Experts of a small language model: 80 experts in each of 10 layers.
Below are experts of layer 2 (counted from 0) of a mixture-of-experts language model. Rows are named router (the router's row for the expert), gate (a neuron's input weights, with its number), up (a neuron's input weights, with its number) and show model dimensions 0-95. Each number is 128 + 32 x the weight over its row's rms, rounded and kept within 0 to 255. Numbers have three digits each.
Before each expert's rows: "comes after" lists some tokens at least twice as common just before its tokens as in all text. This comes from a sample of Wikipedia text that the model never trained on. Tokens count by the router's weight.

# expert 10
comes after: " of", " in", " the", " for", " with", " as"
router:125155131112092108162191149180151117134106161130115111154154100120106198086149060099117126158130116117111162159126143140155097185137195134108113077131052146142196194142151123170068135104177123120163130119138111138119174121141045137133127148148147095083144116070133134177075147176119149141
gate0:139110116117103151144172052167118092100126105081065159121122142164125177148147084105127168109139113162086158155090156136169110146140149089108172093154134115206141117093119103168097097187097152100111121121107124091178065154110108082153156130122097115142088141106145147173113104166165227156
up0:125106125104113148143148053173130091120127103102054136117114134163133170122161089095120190124135104169066175147098154118166119165150141081105170097161144123203154106080130103169105105177109155104106130114123128099161090146114082116140140135118100120127076153095135162162113094196160222157

# expert 50
comes after: " |", "-", "|", " ·", " •", " /"
router:106142139120123116164167166146199170180042169148162114194132112106103116121134144109124077142094131151101143153150145137199117154076107130157113120111044137130164117147154116114143139076159085100167136144135091123074163111143105066128119130138141132108052109123118134162125153172059187109
gate0:071156091125152076142156186092183144160063114139116142130091118123158104161089069149172081151109130093096114138174144161172110133184123144131175181161130116144122097189074148147138122148134102057096142134143107104153149126120125190189143183106178127107124095123173150165110137080090139139
up0:063144092131149082148147193100179152152061116139110146130100111124180102157091073153166097143110121098086110126172131154178122131187120150138184180162137119145130092190065143149148124144133096056104152131134127102153142121125116189183142178096178134110116094117180149158113136082100140132

# expert 57
comes after: " of", " in", ".", " for", " to", ","
router:092131169123049133118178151160149147146119148157117120138163117077113204119164086090106087145112173106102155146139124140136099161123159129125077083104019165128137157141131129188115165129130103085184157099156103190139134112131090109162103108135149128058142101101051135147135163146126150113
gate0:103191163121127090126146164164100153138106144140142125106163150051128168081175101134150178118062123217105196124149102163119095134130164098150151109135120125042170130122136119131140141110114141105117207097147124126158146117167154108179098145181159101133076144122137133117101198126159156169
up0:151107102133137171097109073130138142108132129132108137150055096169145141158109176157104133094219125089141053160091135138117147153085053149110101103145142147177133093155105127155121111154136156157124087174118115082081142143079128101110128114087137172120183112115118116089178082138066171062

# expert 77
comes after: " |", " (", ";", " \"", "\n\n", " K"
router:100125148124142122117169160180115149201056144145129085174140084063080137109169090101098125134122146155084169147164113130182094147112143130171149090097115137128146161111214126198117137096138102124160125104140069126136141121186133100151125153136141128115081110109072162138142169159064191130
gate0:101139122146212127098181114169110135145127148102129103145056130098135142147121089107095086149167147118092159146133054082168122174137119120064190170123124138120088095098177177128086070116122127166152098060210124124147106125096160107108142132132103168158109127148107160150149108113072121171
up0:120129155099133148127102127133093130188077149173120089180199096067105111102158142124153165098113118160130134107169119122128091117086182123195109070094150146140189203130140094173186132118111128145171148181074088144131165181199104115126125154118143130142073132130118143112119150149117180097

# expert 0
comes after: " the", " a", " and", " The", " his", " to"
router:099193129122126109112182160199171185147111145127203126137116100126113127096154127096136089143120125108081158148152137157162049165135129101130091115073073099142128130136170133108128147076159110094182160158137084140069168095203085092179097138147145125106135069139113161124147158137101159124
gate0:128136089147168088094170132096141124138156108100168103142109103153079132144133138073138115122125134130141124065113082103153130163174172143134153140182131106146072113068076126145068081136171075180131101111106133127097136118172153166167078048079152123079162127166132127092108178126114074184
up0:047146092149158092133174113151156127152178150117103088159140137144129129140109137087120100158117184110136192139103069098087110157191167140131157097154109123116074135118131146102106090105133100131086132104141127098157135123099170135113085091099089123079142116107213141088100176075064111201

# expert 64
comes after: "\n", "  ", " |", "|", ")", " 0"
router:114143137052137119144146116180144172123083153148125113155161123115126164109136131113124110173114159085110151222129143161119095212109137113170069105096070160094161174128123099136143161062132126100145123112138133171128145148127143092127104152151171113069101085130094219149094150181092149141
gate0:179090085159156172016106120098184160086166128108169177184094097142113096147114151116121102148099121138121147145127116164118130094132069119094159106169118139156081137123171149132099086114122182163136077126125136159128199138125160137113116160137146200152136161133083160139176139124163074105
up0:146159120138152182066041133080143140127180148121102130110107096061163084139123113095126107108119154144135130111126116142174124109156020168111180116124137102097105150120136147193099121123113176147151072099109104120090143151206152151108129090105171173166120152178151116164135143111177114112

# expert 34
comes after: ".", ",", "\n\n", "ed", " \"", " as"
router:102155152102061113195139125167148134180092141138148094144163101078109149068157061113078163161141137154123195128118175157111116154093146093085120075130080156161166139135144069143116165121148122092162168089148078205107133104157127121133099143179156115119147113097151167142098164165118149158
gate0:187148138135100115097144089132112136093175097136166113135135108032153113097137087119175139146132167087100114132160100154040172165098085161165146131138144122205090158173144139137180141142142114119132166087126126171168136076101157184177111144111128118158186112134183130117086099115093126162
up0:198151168123152127075118130134098118112125123112123129106144088139140119105095159095091161124157134111163144174093159099185152094140121104116048121156113107080054124126127126128070105135119131189191060126069144062137151138146094098146087083166130148130146132145091176146130055127106090179

# expert 13
comes after: " the", " of", ":", " and", " a", " The"
router:101136144117145103170152101142130162149090134155159103142180119093134141063177060113136148144072185121088136133136131158184091157129167065159134124118099157157171163138122099129110143122205099141135200081148094158108173121140114135191086177134207119110166111120100155141108156133082137166
gate0:157151108144131136097134117118077121141099086169162106100140127121187121150127091124078115135131100111124140141162041130167105102138105079127105111118102126140134101108077140095078094154139130191165116054137136107088141122161065091115077132115144134116178171180084210138041108087095146116
up0:115107144108151129115116134124159129110155166062099123124072129100074181073126176152161123123093179120166136090094184135107148120117135149145148129116135147095131136146201141156206139119112124070095125168126126136110112093114193182086197147132060106129093118084149078127198084148152105157

# expert 60
comes after: "=", " of", " in", " to", " and", " ="
router:114162201116138086138174172127115135153141179148152069142176122111122145110147121121115102157101140099079201176118140130141127196157171090150116108114096135120159206159138077171105177126198083111137164079196124153112134169152137106161097167121108137070134125119142146149145157138098163169
gate0:109110135060100134111120113164159169130118129092128095095150172083093161119125073113111132094135128071149118149120139172151092124108134095136090074093084162090162133165129158176157084095175096114161156112155098112086131207083125111159101090207136095072128105142165123161157121154108070180
up0:190135161180122151156145133161104140148141122126177186151155106084148062153162116137190137180138141136167145134183138103114108135112120141119138171122148114147111145062091091206150132101067146132154097092103089150150145061161149155113108123118161142149118187183115118169088123089102191074

# expert 11
comes after: " the", " a", " his", " The", " of", " and"
router:121195187120113115129203131237153176143116148135189124149133092118105124110131116110095099151100097108101149155151142151169055138122115112128089105105054114140150153128180124160118152083197119094169175146180119128104163092196098109184111108149139100124136091124123151119130135135101143142
gate0:142115083125195216134146125105081143122129145137105131167149131116106043106122159129122150145128086121157077127132090168169134123145165104101160143115169183106175087102147117122153130138139093148101088092159100129150159116055070164123151136112112128162191205097171132131128205114091145141
up0:124120167133049040133105139167181100142125123120160135101124101127152187155122102132143094111110161134095196128119182091092130128114078148152099131159090083161092173147106134150094126128117151112150168154073151123104096150212176087134096120128132147114059064137080131105148073145140128106

# expert 55
comes after: " |", "–", "|", ".", ":", " ("
router:133131128017104097159128108125143145139091166190127120129138108130077164106152098078130109157123098111113172129168138151132039135132125090158145072077109156155129199123162148144095157083165116108190143131168093122104147149132137125152124125169149119069112123108099148130086197151098175175
gate0:119176162107139088119178137142115104154110107093148074123184135141143185095102118116120122155053077148155159117104108211125116108140167147108104048084096134160193060142119113110158137142151124117132097095155091088145189119122090088180127144139138112102102090138094119106170153176091170153
up0:077124120090132123125093106133212129067103126211145138131051144110108046143134124134118165079086169118100118136184131096123144152132156129060082184115109120127142172166125107141160065137128140133155061084136137169081142111072110135128135148105099095114108141123116121107095121064120102120

# expert 36
comes after: "\n", " |", "|", ")", "  ", " information"
router:108129138053114114142137115188165169134049130149145133128141124101105177112138090133131087201121158132109163145159164129150098233085153122150063114122083170102153199146125086152132135103135096117142158113126096124116138123162132077140111190139141063087109086080122176134132141142091124138
gate0:162115080070138138162114135160174108150098138094176158149110107149107110156144122151175115159071123111135175112202155102144169110101112126218167163162105150160135131114090083129137118107092129109110123177149094140136147091177180151163104141061111143137103101117050097159165137074142122190
up0:157114075068132131147108137170173105155110142097174166147109119147113105162139122147165120147060124110145179107203153108140164111112110129215184153158111146167138135107100082127140119113091127111107121184147095136128151083178184151159112143057111153140103121122048108156162140079146127187

# expert 41
comes after: ",", " he", " It", " it", " and", " which"
router:105123155109095095145155171121159143156102156185118106158180119099119176085125117125131090162067101126094142153187153147142110169134124067117126090120104169126173135105154099209097174103134095072165171131171113170154128107175064108132107129149135072089139073104114147123124143160108131212
gate0:168141137159103143098134112087144179149128113153070173130168136100143137056127082119145103093096122128145170110107106101166122129163177089100133129091114112128092127083115208125134164120172113201157144119176146061174122135105111095121129105101075169220133149080153138106111115165132084180
up0:109155119073179131155112135169145052087122130082185100163082146170115116165137168108154159134175124143132092129141105144081130123117102177147151118177124148115158122208156083136135084136081132084107092123076086182105152112129140152152144149156191103078128123195127110132146159081133145060

# expert 12
comes after: " |", "–", "|", " (", ".", ","
router:111148113025110101171128109132133159152092184167152119137151103108064162090142096095113124169119090106121159146155152147135068151116128088160144066079104151123146173129164142129089146047132093088162137117149117129117152161137123135149119124134148112116093130120111121148062176175054185184
gate0:118125142129144071083132064111183103157111178129203160143139085132146209125184112069099156111107096102137177145140138165115123206100118115142162169102120179118108125119136096141081170070176135125110168094145139085128145166138118080120102148151175132081154161122099123117159137177116121176
up0:101169142148128102136146124120141147098144086123081089100119118157154142080082155131095120100124144171130100108079140166150115093186249160098139085154099077158194105108133163146167086130105117209147112090151156099117130131165163165158150103122087133108156110140141178141077124178153165120

# expert 53
comes after: "=", "-", "|", "^", " =", " 6"
router:099146162118126105119134156141127145164129147120156096160167130106073136115132150111049126172123154122106134166169183144143130173137148133174147064112089161149185230124144073123124196130148109105136137114143116127062136155152103120122073135145126156046078125104147179166118175149075160128
gate0:113128095136132133150132146162105142155130114148097123177160137112163072117146132092135216108138167176123163109125080126150077120133207143156185109143171132121145190102121164124154071086140162111079133175101128151190165132178125105079167162109111103157179176112058116147155157162100107111
up0:106153105121122121181128138133108144155126107132079125177138142117164076121148136095172197107145176153123156130124095136159082117131205140157200099141173149122138191127119167115158079056159160101069114163117134165168165139168112103091150157092125112168185163134058114146135165164090109117

# expert 49
comes after: " the", "-", " a", " first", "'", " his"
router:108179140103109090137155135191192154142102172155171119141141090124095131121140111097097128137154108135121178158102164144199084145084119129102132109109012135151128122149157137148143135085120125084172181159127095160103170088175068116143108171139152094105084094122135151180155143167076157136
gate0:138191132144187094123161142150068163150092120131046132169114107192145062131091127124112107109152099116229114133083144146121106128094125092111133109128121141160086117110152231116096134121103094103130156135114155112115111096110103171108156161102131145134115143111133168145190113082070148170
up0:131175136145192089123166126165081150161091122142055124162110098183138067111102119132104102127165106128223121120068139134133116130090131092111143091123108151158082119084147217124108135111104093110133161133109154117120112101096094180103165167093149143142102139106147155156174111102055156175

# expert 39
comes after: " |", "–", "|", ".", ",", " ("
router:118131125018098103139137099131160137161115181191150123130144098107076150118150062100133143163122113125117166153151138152155041134133142098163126090066103132132143184124159136141113137023144101092162142126159097136111148165125116138150123146136143124096117137114117119114073176149088182196
gate0:140121135081109058126128166105125137115154127130116149146093096059151117118097160119164179090154130145163164147089164112097055091154155117123162141096121113118141151140173193101114161139078117135177116147123149159189131124114118137149148152126097153151117083089174052156112078175180217155
up0:143136128083115044132117155120123143115146138132124154141099104066145117106115154120176161098151141148146171147093151112095058099161152122127167130078105121123149149159167190094135168139064100133188120133121151154190136128107129132149148159135098161150121077101176028161103083177166190150

# expert 19
comes after: "  ", ")", " 0", " 1", "%", " 2"
router:100145169053114111154168149139103155131079157136161098146143104126079183134149096126108147162124132111125143192123121159130113149091123094145070131123126150104135194159142100139078134109180099128139140078130095126127160139130124072141078126148142111031115043113099159133111140212104187161
gate0:101163154128101127121160097134119142129131089187145136131148107128130136090235148139133136161123142096089137198119118157109105138105146169163120103125063139187148160098140156163145161153128106137247121104121102195131090141166125131166084198152135135137098109129158121103085178151093146164
up0:142171132138152114051156087123174131148137101057105129130180109106213142118138149164147144140089099088058151217107153164135118160120153142169120142089134120160102119143117138178130125136129087133144111145110129163085099152128135124112037199157147139148153152129146137127116163146051159164

# expert 62
comes after: "  ", " 0", ")", " 1", " 2", " —"
router:115150183071119118157162157141110152123072144138136095145134105129077213119148100113108154189130125103121140186107113159146124173074137122122091134135111162112152173184122136141090144116158101113152142100121114149130153135133119055157099131159151102064095032110089162120108150204122192154
gate0:106105115108176121133141122137162125157130130123181088141203104132061117108142163122083100125112173101097173133161125197170144138132125096150072071121127185123141098131167163185133135108170178142128156102137099196146155186097155070136118152160129113071116093090155165150123196103165162141
up0:124087122094148126074137156134158137173120112117177075129169106098109157132118181092077065097108131111105132076177040192140122105110111104160126093101090195134165135127116156163108163139133163141102130128114102171134139180094145123146170138197133131097101107074172141183157172127146175102

# expert 15
comes after: " the", ",", " of", ":", " and", " in"
router:116192157130110106133209106212139173163096159129173078199141079109092154103164047116100131169116100120078154154131171146139117154111107103138053117096118094087125138127178137170121152077158131115146199118154122136110137115159107122142086128160139108121138088111111147112097133177125146158
gate0:115119139170102143099079082193091140170167169119092201172130153126181106166129116097166116170155130109119143176197195095128137075107107113068157140154156137141075098154152149111079120105134186123110161166157103123117155166087163150126108113107152155131136132128168174145184133107115187152
up0:148133117082144115131152172076178101100110075139143056093133092129071148084130145178099136062102135146139128098074087136133111179164142128199113124101127108118198156093107109146147118161126066123148085091089144124120114099165078102135146154168085104120099131124084082122073135157150062118

# expert 63
comes after: ".", " |", ",", ":", "|", ";"
router:113123145115136107171149119139105150169061159178147099146150057089127149052167060124109130156085141161065157152167120159140126153078125084108119052113098184102208129140154113187098131092133086130173143106158128158096158147182081124138121166151128121115130116101147155167133132154103146122
gate0:185185146153202109092056103105128121095102136114145131098109054115144134075151151135099096152155158136122170124167118131085125101085139153138143119065148093118106150121110154176092117128163128187127121109080172160069146099048153146189116144109112147085145166155137117180137076141138135089
up0:099103099098075160153189134167163137144147121132121141138139206124090149210088105120145161087108097125135100134087148140173137144170114097132127144189099159146166097147155127080151126130087104081116165177161072102180116145187111108080132132180131095189098090101142135078113179111136145161

# expert 5
comes after: " the", " a", " and", " to", " of", " is"
router:119168146096089095145173128190131148116113155132210103120172099097130131111167081118131089147139144125090150127118138138186130183120141140147112128072064090094150148132161115129119154103160094102140155115184099173096199097131116114163094169115163110096145089103114181131101170139084152227
gate0:151127153141117085091116114131165163068101111103168127107140063110168104125121189091104061112074116098172087085113119137136156138156096141141147154078095122142158112072095167068157152179079127081116128114184126170116167099144187134169200116164088116151117084110108115105103165099127140146
up0:112136098117139161143136136120112102183159150129102106169116190128064133121148058165139182134194129169102171175118143107115111104100148090123109112159149118087077130179156077209092114077156140192125143148072132091155090167116077122113078135109164115105142161142154151165132082174128099118

# expert 40
comes after: ".", "\n\n", "=", ")", " =", "\""
router:095198157125064087132169103148135175181120129136154114144193091111128169109146078101117156172136132100116169134151133151137083142072158078200114089117099170104124149170204123153110195092131141127156142106111128138133146152179101128149053113133142083086111059116124148164119156143114132143
gate0:071153165126117082169155090182121125116099123187230129152135145159089210091155083141093117125089154116105146116137131113114105126097120101157143126135140125110185153066178117103110134109136102120145173124112144095138195191146132150129067135171162112158127066118118119143120084129083165179
up0:219101148124134088149155110124087135140100101164146151148165080114089154172081131177130086158094126162115144051139113110135079129096121132153111104134161129145134208077086129157143171065087136084113130104106103098095095107108143111137061149099104164120146212125116096144170095130110130157

# expert 69
comes after: ",", " it", "s", " he", " which", " It"
router:109127139113106096158138173121157163151106154170140101146178131098119172108124112114110104145037107145089138153197160124126108196121126079133118112106116149092164150106127123188120169090137114045155163115166099186132155115170063113147086131142143106114130048111134171119104148164111153203
gate0:124110146131110078170122141123141103128142138106131167116117093126154123086094121103183125127099139119178186054148106127140150152143131103096113104142095031130098034106123097109114116110033124133140162137122152133082100111096119166124090205063121118173165128105146097121143148111130204152
up0:200096124124124100172146146135100113170135143188121119142079124138117176136128124119102075120143190168156164103167106100152167093125127113180109132131080135123098158141138099125098119143132056134134154133108104087131138049109178086102124101128078122122103168140147157097202109109129095244

# expert 37
comes after: ",", ".", ":", " of", " \"", " and"
router:120117176103116097144179141134097144104095178137150114214192076119143123091153117104107178136067154104088160159165130173107098146114146077117089058116117178113168146135126106145140153122144073121165150104179105130077124162173111108142090142138158079109141112080054169122125129133071132146
gate0:109174097126105185084118143099142104112140198101127118183085172166182163152151141148130088119125148121119133125097190138134157097138155166144157110119078159074102133145129159132146107144118190140136093127117124117114098204207099126082097077105144124111164154057105167132138067180159133083
up0:125078130090125078128136135160076180093145062129089152075148089148061096099092138108060111120082144130091122105147111125138075095111099123129133100100171091180124148087166180097150174163167073153114176147165152166120148099140158108151146150158128094134135164128091133135128143087064069155

# expert 22
comes after: " the", "-", " United", " (", " a", " The"
router:109168149110125106128181114203159162175086173134170060140143084077069178114145075121095112174132117091127154200138150165162111146103100112102092111104049090085126147134185100141154142061143128102172158140148136118099156114157096118134108125158145096124107090135132106129120128150090165175
gate0:133115119109139114148143155142119072144095116137110124088162125101108185084129069157093098173146056098121115146136048133141124067173139119047094089137134198133119179114118061139159128109104150129112175125125172120105138102120052140125160143206121108128139163155167130114098104099167126176
up0:163126119172106145126098122056140164138151091137168111127112148138139117150142183085169123108123203124120120103104255120118137175097130153176114164091149089108150072117115209132090160143121116103130050102124106150133090134142154120118068123072137125110133115144107126177136107135071118121

# expert 76
comes after: " the", "-", ":", " a", " of", " and"
router:125181143105114127172200117146212133127094146146180112150143139095110124074140087118137165144110117125110166141119149140218118165124148082114108131085112110089171155172158099160137148097115118133167156086147112158104199131139158105165093206136205126119154077094131139141112130141107180166
gate0:175102127198105186077159104188089166132118096069193143087124169113083122135153089168131103093109118133119124120113125170140120101143188133075105089081106123149082077126105123082162121115141126139113059130101115122113108181191155119059141119154144146099150106153143093181101097154154092122
up0:165102148195128185084144116190069170115120090076190145087118188119086114173149094152143117090087122125129125122127125186152116123141189146089127083073109116173095096124110131071174146130132109155117067124116101124104099187164151140068146124144144154121154095155141082175120110140156097122

# expert 79
comes after: " the", " and", " a", " The", ":", " to"
router:109135156106125125177172110153143138147085181138114035145140080109126144054181068140098136176089157090070138153127152173126112124146124072094083089041123135072134145154129081155123149096144124111154170083163141152076161130145121130159091160155152099105145131103095154143121109156092151136
gate0:162104109097126173136125092151157071090082128146175099182050119143153123107167133162144085144140164053081137146191132071149141139130118099126153148061106129108116136101129133128138123141147147162164117076174204129096136140169171130068103162129079117133142209133083167127115125142123104104
up0:157106104107138155122118086155166082084068130138172094188057116137160121115166134170148086144137153050080137146194151080151144134133116104128157157068114130107106125112129114128138137122146156158148121081183198128091138137175180133068100165131079114147144209132082169140118120141123111118

# expert 1
comes after: " the", " to", " a", " was", " and", " his"
router:102159137103079116111169168174188144147115156149191112139155075094090141098199133112121082171108117115126151153115153143153088145104109078111124113079065123084126105120175105165133128062150101068144142109140114190052150118172100082137100112179145087119105106140108191124126145150104151145
gate0:091114135072108129064108135147100080111113098142105145152181067165175103126147095179111055132125179107059161123132080096153116119108093117118166150132180108100118088138151147100096148175137119126156138122216139113099100142123051084108118115166130120097097142141166099130115054123084116124
up0:096101123080119143078098139154094084116122102136108149160178050157178106130142091166113064149114173110081183117132077106165130114113073116122159154139179107099133090138155146113106154178152109139152143114208134108111085147106046069106108121152139113105090149140156088117118062122088112118

# expert 18
comes after: "–", ",", ".", " the", "°", ":"
router:124156118058103098171191132156149128114093177158150129154137124118116160128123060114123129140125088124118163170155148142159083172154148100155115118040098076116142165173186129169108136092162035112127137123163088161113138145130136096128107143144148125092143119116119165139127204166085206144
gate0:150130132104111105111132163107083093052121172151125120141079140177211156162143127102134110168116107156064126144133140115139130172114101151094168147114166087175106116083169141197073151158057115170127111171135117121119095098149121141180125115126097137027157132099118183153163130103132126155
up0:102132122141139136152117094163167181191136089098129152113184116082052092102112138159126157091128152076200142108122107141109125085142150122159097112134093161072146131176093122057192093098195147085139138095113144132129149145119128123087134130127146128222100127148117061088091125155112115108

# expert 35
comes after: " the", " a", " and", " to", " was", " that"
router:105125166088083105135190125128116152127108163154178130145158118101119115071175099135062164128065133103122156136134148145133093144148175076118120091089108152135139154103126065162093161116167124117151144109150087171101175068167105106155099096134186103085155130073045156178103139148076140138
gate0:168074177167111119152066145134047122110119168095155175103179106142104110108108157132167123115080086104121088167145075111100096185133131124079139109126143084109132132127101167090122108161123080143181125112062105163138154022096166124174125168116126169167121133143100137144139123110118170118
up0:102200086092137130117183116130202121140133100166101100161075157130154154148123111126091137140183169151135173091116176147150167081131136132170123158121116168152126135153169097174146154106141166111074122148195155091129083238158091127083132085139115082098127131108149112109117144139137076131

# expert 28
comes after: " |", ")", "|", "  ", " 0", "\""
router:101153165064107105133128134160113171151057130162160108145123124110106163091126104127128126213111142086119147170145137147133096198086116101136042119120133141138157217186132131156125151107139123106156151073159081148116135133156101070162111155145147058103099065126125156123143145183114156137
gate0:110107124082112174154142093133147184147151106133182115096103165096074192070120122138099133113138110116129133165150115165132100123130164106148102127147144148127131149121148133127131127091111113126125174145130137169144205122198153063115068213202197086147084134126153135091107145207110096141
up0:101148081169104124128120157107146146155174161100079137111168120145157136190143166188135093095142088158169130144091163145096146137111096140109169104079123064105168043154129081134118117116147125162147088178085183097068090135137087161103146070131114141147148117069126066156133124121172099132

# expert 4
comes after: "\n\n", "=", "\n", ".", " =", "See"
router:106145143107090052160138155160100145144070147122141100168190093090099138101160120082130161151060148135144161151154161158137082156080193108110135096133069174130155139140145051125118142101136111128166145124129150131116135160143063095157093169151174058097131069106134138150129131152073158154
gate0:107155158129113069145114128149117210105156190177131134100121122160157137103209120144119127107108145084108136125150141106100086159086149083134091090137173106098127112174150139104095161121049131158074187099161089164116166144144133059090089138203153178100160109135107136122120158130106149155
up0:152162152118173109138149148141148123134122193119171131118128155026135107121112132140118072142167168098133138133164102209161138076088111127136146166142142085186121152117138140154118151097082092112121103087178126120141140125178112177141141064147141078113103137141087171038105170157098156171

# expert 71
comes after: "\n", "|", "  ", "\n\n", ")", " information"
router:093129141070114109117137122196133178125085140176131116116160094116107165119137048121121109181106134131121155171139159133144099203094157097132044098127084144093149192135143111141107152109131097106178149112122124131119170145159128095124106159158145077056111107053128206164117135117099108143
gate0:171136207155131081126099113128115076089106127132103120062103131089106144108138088137111173131063125116103100181130168120134147106099119109099094142142188058092144115085141108153133161119082164028165173147129098152129122134148142181157108130148112123160149137146146102145174058069100146104
up0:085108052111121173135161132123156162160161132125137141210170130170149122160121172120125103115178116140153150079120091144121104138157130154154165096110092196178101142165108157109119104143188098228072097108127154112134150124097114083091147123110146121090122123098109134124087191188167112158

# expert 24
comes after: " of", " in", "s", " at", " on", " to"
router:092153152109099121133148174152173147188139148165130097145179127094122173074139070075109076157116135139100181163118129173150099172136140101137097056104090161106156166189147116132110141106132097082159140124118124179123104132121100093151117155181180120102117095074129173174125180141137206118
gate0:177095107147113133159112128224145115127144127097104134114165131095127158079139167161105053166167145154140111172111162138108135121169169098059174111153110132109114165111116167112119098109100144096118137176121123132097089134122100082090111139097150165192094162097197124192074093143124151064
up0:082160145119134115091158106042106151130118129156153112128097108158130099183125100089157231094089101124103132101136102125141114123087078159197077139104149122148161118126134099154140161132179094156138110083143124132157172129124160172153141111161093094059159102146066140071182163118134104164

# expert 51
comes after: " the", " a", "'", " United", " New", " in"
router:130188147097032099140145157157138153161135180146134119159137085113135172149142088097076104146118135123109160150145134145134094147154140137145136120082055083127125153176149135171074176137169095118140195110198095120134203099127120127123109140162150091105134087115088140128129128179124131218
gate0:110145116127097106127137081162171136157169146112125164167146123160145105132114137134104130085122143194057127150091136126193135127147154122138166121177123105137106156097126160109107100176117074159138137171110143088115168089084166159138131124140102113085102194084115192171069126242097146165
up0:140127133114159142136107158086084090102098112137118093089130127107120151115120113103148140169129112079196120132166098126077114115100099128142100138071151134117140093186147086141167144095155168096122144087130110166141098180173083093111113144125171142161151070180138089075200132013158113090

# expert 43
comes after: " the", " of", " and", " to", " a", " an"
router:054191164110124128185165135164095159124099135149159116142156119130139123098166101115069088152081175088038139104147157147133092151133151077150111111112123119125163176137137102144124129072136114136145124102163117127142154067169133113174105148175150122092139096076062127202085164128092168127
gate0:114146083133126114184120135133166119168066133139125183172139134157133078129199127159199075121083123133108091135122075094141131096159147138157118147179130068141101126084145123104162119145104051082149131123104161164142148105136147162177175194125152121117135125126069113102173195075125165129
up0:097167131130128075207116126081163087103115098101127131159127206110118132121143148164142150146031069100099118150166059128153146139160139126128105112159105091125169150126184147123221128121130082150161165094133156130127104138123100140153178130128122192132103133107111116162147177083117126187

# expert 14
comes after: " the", " |", " to", " a", "|", " his"
router:133180142095101096143183131170141146109084133125200156127178124122128122072135117122111110146140153103067165133106180145153109168101172120111089091079101165100141106128149109169102138097155136110166136137127098160107173123175111126223109157160163118120149108053134121201119140192068148152
gate0:162122108144094153154157099227127085125109091130153166125156124118169112117134107097121083074210091056124076122104174121108118129164190107104144119106148132102196159094138151081150097141132135175137107137119187128112109079131121119126202173137111124185156131090103112144078087132128144114
up0:102082187148139120107135109059123178138123171159114092142102093134127163154112219131100152105078173153158118075122072096139153159082139121144139060148057134145074174115104094089088136089114100144071087114135096108130100132119142124118097153116120128087091177141075120131169099138145096087

# expert 65
comes after: "=", ".", " =", "\n\n", ")", "\""
router:109214129114099074127157119153145145135095151194156105128162089109116177099150136078132132165088152087103154208185166154141109132108158124157140103141074141130154151130204071153131171098140117102122146102147129132112170149133106061163111133128176039079113092128143127140121155140107168135
gate0:116116102183148073058154098171089095140124168137127179119161098160119122088105123162170119133121092123136112191155197115171137137142177106150164143132186084134154122105152120107109140146070133112147139139055112110091185150081109141100132165101205097172126102098097078128128118072111112168
up0:111119093180159073061154097164072100140128164125133182110165112167108122079102115171175124139122093111135103190159194110167134127140172088140145146118167076126168122098152119105109126152069139111144130138066115106088174159078108133098121161104205100172127109101109079122135120080121100166

# expert 74
comes after: " was", " to", " and", " the", " is", " he"
router:106156158115079090143148183138153194147109143138130133142127101129105156113158130092115084151133116084094173155128200145130097154141094109106127113085086090091153122127144097142070139056132121066125129118181108207106181091153111090143083132168188106094119103118104189130084162140112154187
gate0:145125099186114145137141155132123068149130150099189154115181177178167103105138129134123103147075144101068105157071076147157120155127148115078166155130121117099188112142155110141115153148137135164110101188118088143125140122127105170127118130118158195152233135163140111129194156083076120082
up0:097089162161153079141197096094149144132163119206156130112111110151083141136170181194138186154160102142166150124136141133124125108070144171119143146172101169146105096160097140122095131103148088143168094069098149124078113170062135084115137127103062091114129142142070127142087138098109079147

# expert 58
comes after: "\n", "-", "|", "  ", " Al", "^"
router:101151144048128099141143124191123144133090152150139126116151114111045163143148069125114149174122149124115151137143177131148104208115165114155094103112083147116143217119146081145121149117142067114157144095131090139115146132147135095134075171153139099080089111051133202159109172111101132137
gate0:119092143165112087136130120122104118141083115074200168093138122107127159111043078127135083097171182113142138184165118151171121141160113110184116145129094110142160112127075152133086087136140049115122104109153150132155148136122138079182100145117125104125095138188201139150147176086065106111
up0:124170111085134182121118134137155132126173138187054079150102132149139098145202169124122183159086067140118128057097130106087124103098128154076146115120155139113097130134176103130171175125132211141122172156099117114091112114129130168080142118144127147128157110074065117098113071158184146136